Experts of a small language model: 8 experts in each of 10 layers, 10140 steps.
Below are experts of layer 2 (counted from 0) of a mixture-of-experts language model. Rows are named router (the router's row for the expert), gate (a neuron's input weights, with its number), up (a neuron's input weights, with its number), down (a neuron's output weights, with its number) and show model dimensions 0-127. Each number is 500 + 50 x the weight over its row's rms, rounded and kept within 0 to 999. Numbers have three digits each.
Before each expert's rows: "gets" lists some tokens that make up at least twice as much of what it gets as of all text; "comes after" lists some tokens at least twice as common just before its tokens as in all text. This comes from a sample of Wikipedia text that the model never trained on. Tokens count by the router's weight.

# expert 0
gets: " the", " a", " The", "The", " f", " its"
comes after: " of", " in", " to", " and", " with", " at"
router:458445444480506586551462456398475566559471543453536518554451565522515508570588515490447485524572416532554467442563477488547428469434494475579550507484535513486591438500562474583483574487419521455547580582435486620599502507458467445475471620529468509509573522443449546545532456381469508491466543506532566504545544512405514433505511509496456551516507571448576516517458524515531571475459
gate30:549430593505408580513539457484561506528509572511515479431596503512572463439571564450468577565585428532451517465362471524468450490453500490445555441519543459571657503458451555500446527504536477526488530549490433487473460509520435492507564533524515453531569504523488530468511443448458506545549445572511464499467519539484497526471521484461336459436457491466478544578436536451597499527563
up30:452518475487524491486507441574498502539496450562426499569417480499470497486436500510493457432422547532450527538502535525491509430501525516417527425487446474510508500540467428440603559514407470470405401447518500503531513519488552516506359472539517529467423508507481433399496487524564591433522573495480498467470424463424509449515530471521565549594577494487511606495629493552440609427428
down30:449527595644540526520493477535482610482448513427524527484452545540549533492576480541398496500487544531510502419576554516426419523522555485471581427429507522496617495476600534472476550580475459509444390531497484550498541487557543499574482519561561536516430467424410482480516475516505510485547533504445485550480599549449495461526419624531521478477569555451481556572538446535528471486508
gate31:538431485434487435472433464431497526473524507497528502468508403502522553559562452518481478412639583551560447444562541487459482384432526510439552483427442550474552495430570519540493542543542490446567566473499506519492448417536437490488569527519486526518524536505566523504518630609504474517543497545498374583555512426550460474429472544445557462525537482596571534447476428509505514512475
up31:499563546441473480470470416429506542522487382607517447550455492547486505515542566493443557575614534520552458529465470480471478520488508542530543446432529432445500482501571498466551504587539527469519483427426473554465492528564513447531541395491449541485482467426515426513611514462474573409592502481625414438424455537437545456457449510519559449612502529536447505460498479506505475422529
down31:513506488442524470497509484507488545555511373469466560451575454562484469413507599520371471548499480458490503399458439487442516555458445548524490413482468442437399480478581551478564438509540474530497466517420509517541491516583458491489465447606556548473440494470544441524501481602483551435457543451548506482455553573421414487569512497510546510469502392499511510442550485521570403436584

# expert 4
gets: " ", "1", "2", "0", "3", "4"
comes after: " |", " ", "|", "201", "200", ":"
router:565565519529452522532411481442494470413539528503503560422511544389529526583437497504513509450505506587471522362442506491529531451513491426448535507494451452504512512587534511541488448491538480441489574534535543530477538513575477385569500563525514528515489465529478473552459560613605478534494492533484411476529533554438592571519575420491561621553546514496460503431500551417600508516541
gate30:478432489506530543465558484561390543497429402432518493456496345525446508434435408468514502541503479513447489545492461449453488494530442479488455532516465519563531504441462506492507560517522621555603514470516482460407497566435530576441538559522379473431508512481443450472542474538469441474531429516409547502461556459525525409478579448550439497449506476543457482521454609445586531542494
up30:469548375580514484560542408520524495491523459466479519507498501504482431377410580446469521536472568545479484494458478538451522529476536426486536488495439486488479516434474480499496471510506485398549424456492478539380547520465590430538502476492570410427613547498502434472491467526459449573517492637398549549418608526416464631476472500515510522478536513443550493484501475515503528454492
down30:546534398553489490569537409486489505533579434491452509555529439538502473411424516453480562492479536535494563479481532515471526485467540485501542453506460532519504514444483455464521441520559448465552476470493415580356564531418500502597493485554549419481646546501488408516471468551446435577487501574464569574419530509413404576467488445532491524441511520529525460452539481481385477443532
gate31:522489491424565479518456467494439514460517463544477551511530455464504541485570447483533439530564428455466506537505545408565516425428606530507471550499474567476516636476559479520476478596464556543515484483450518505489475532507538583568576529493560493490494518488558444491586630568518443373533500514538457447533612469523391539483510467499546496531464541505620509461398546398547481554512
up31:521501554540493480509449419539436523478476440518508515583376506590540546379534493494467470508435465551533504535420618444548436381524607524508447481475450472466458540508514442580484473529487533419425506445434468484525590486528532453554502499494529431475546504543502563555522504536470474490502387542493441486475547430401501546443483550465536524549417569505559432457463584548547442533568
down31:500486506482525554537480500570544647451523509510427485482542471533548525494572544448505444556487567530450482442559557460443502486491384413456505491603493552469393428414521506422566445483557540483433483536488556491489588450466471476493509538543546544475459557513489561549394386512445477549469501442443566401426440525548483608498533571497475535443486507552504516441586466481512477449466

# expert 7
gets: " |", "-", "|", " |\n", " \"", "=="
comes after: " |\n", "\n", ")\n", "0", ")", "1"
router:481530489466486492432533493529372544519525443548505491536556485574471476463545531600510495465429482448470521560445442454427541535464500538450505502511472586479437548530556509444561476599547500465583440467404535546458587545464560551528473396435576494460427573491476458509531473527557501450554418477548463515433449458582458499489373539570588505459473499519568514447557419511400515489550
gate30:493397514508523476522480436416490461415473558473541478456561486551517486469514527457595520517455470516392461540452499467435530545456467581443464467430508552500525482508525491411520487577528510565537531544412392460567494646552579515450506525590435450515500513533530457446455486544447557523519506542516490527484487592482403501407483582446559553434577402501476473478562551461597474467526
up30:515603499456501514490438481575560456512493468489528501450461517487528515586503508452603490469523401506497500471516473507581522436454554502521499459507510505499467617473530559560441459486558470524587529524540590561487498602459473535431474448456575516489543611470503578552525508500510471502447486478459470514582551525571533546666489468518468476564545535530466508562343365485508473409497
down30:469460565472521481565500533492505499509534532387435426510557505498589462516468459606456625527503553452524446517564544494564586512455454422521481477520443492500450463453430394664448466523451475543471391522435606486518505474476579540457530618448480424586427482483471531480456530529533468482533560479512546515465483566535457508523480424533446512492478538496513484517498497400446582478490
gate31:498494452472432512550506503527461561510620648468449491445540549413478578530505474437493551517539521500418452546569492489469551545417580494510562531466512539603494577502527471457409464536529577467438548572544465533479408440505534412409455456512553512526539503462412592497538509498461522511419493482559532524485491479537533510489462529502440485496397598472485497599560504488432451592554
up31:506505469349491448557459495443498556595471428580442473475460499427484501566493479529525436508507520638560545522477517493560517517523432502576528574511482465551404560440499434440500499403582509493483584427515478508542481567545502512490426442523513502416531493561457454494538524533465451510462523466478394458539486480609585437598477481556424475527514484563459471576481441563439538538466
down31:498468451440534519414505538572564485431543401504532471536423561592532444493502481499420436532488495501445396499518564434510416560543530421488423385539534526442531466499487464543548510500468523542543430547484541480469538555498374525534538508540455429458560444489448552471504405507560463476547533625458527461524442480494484390417445484512557489465522537468546501488545475415546432406483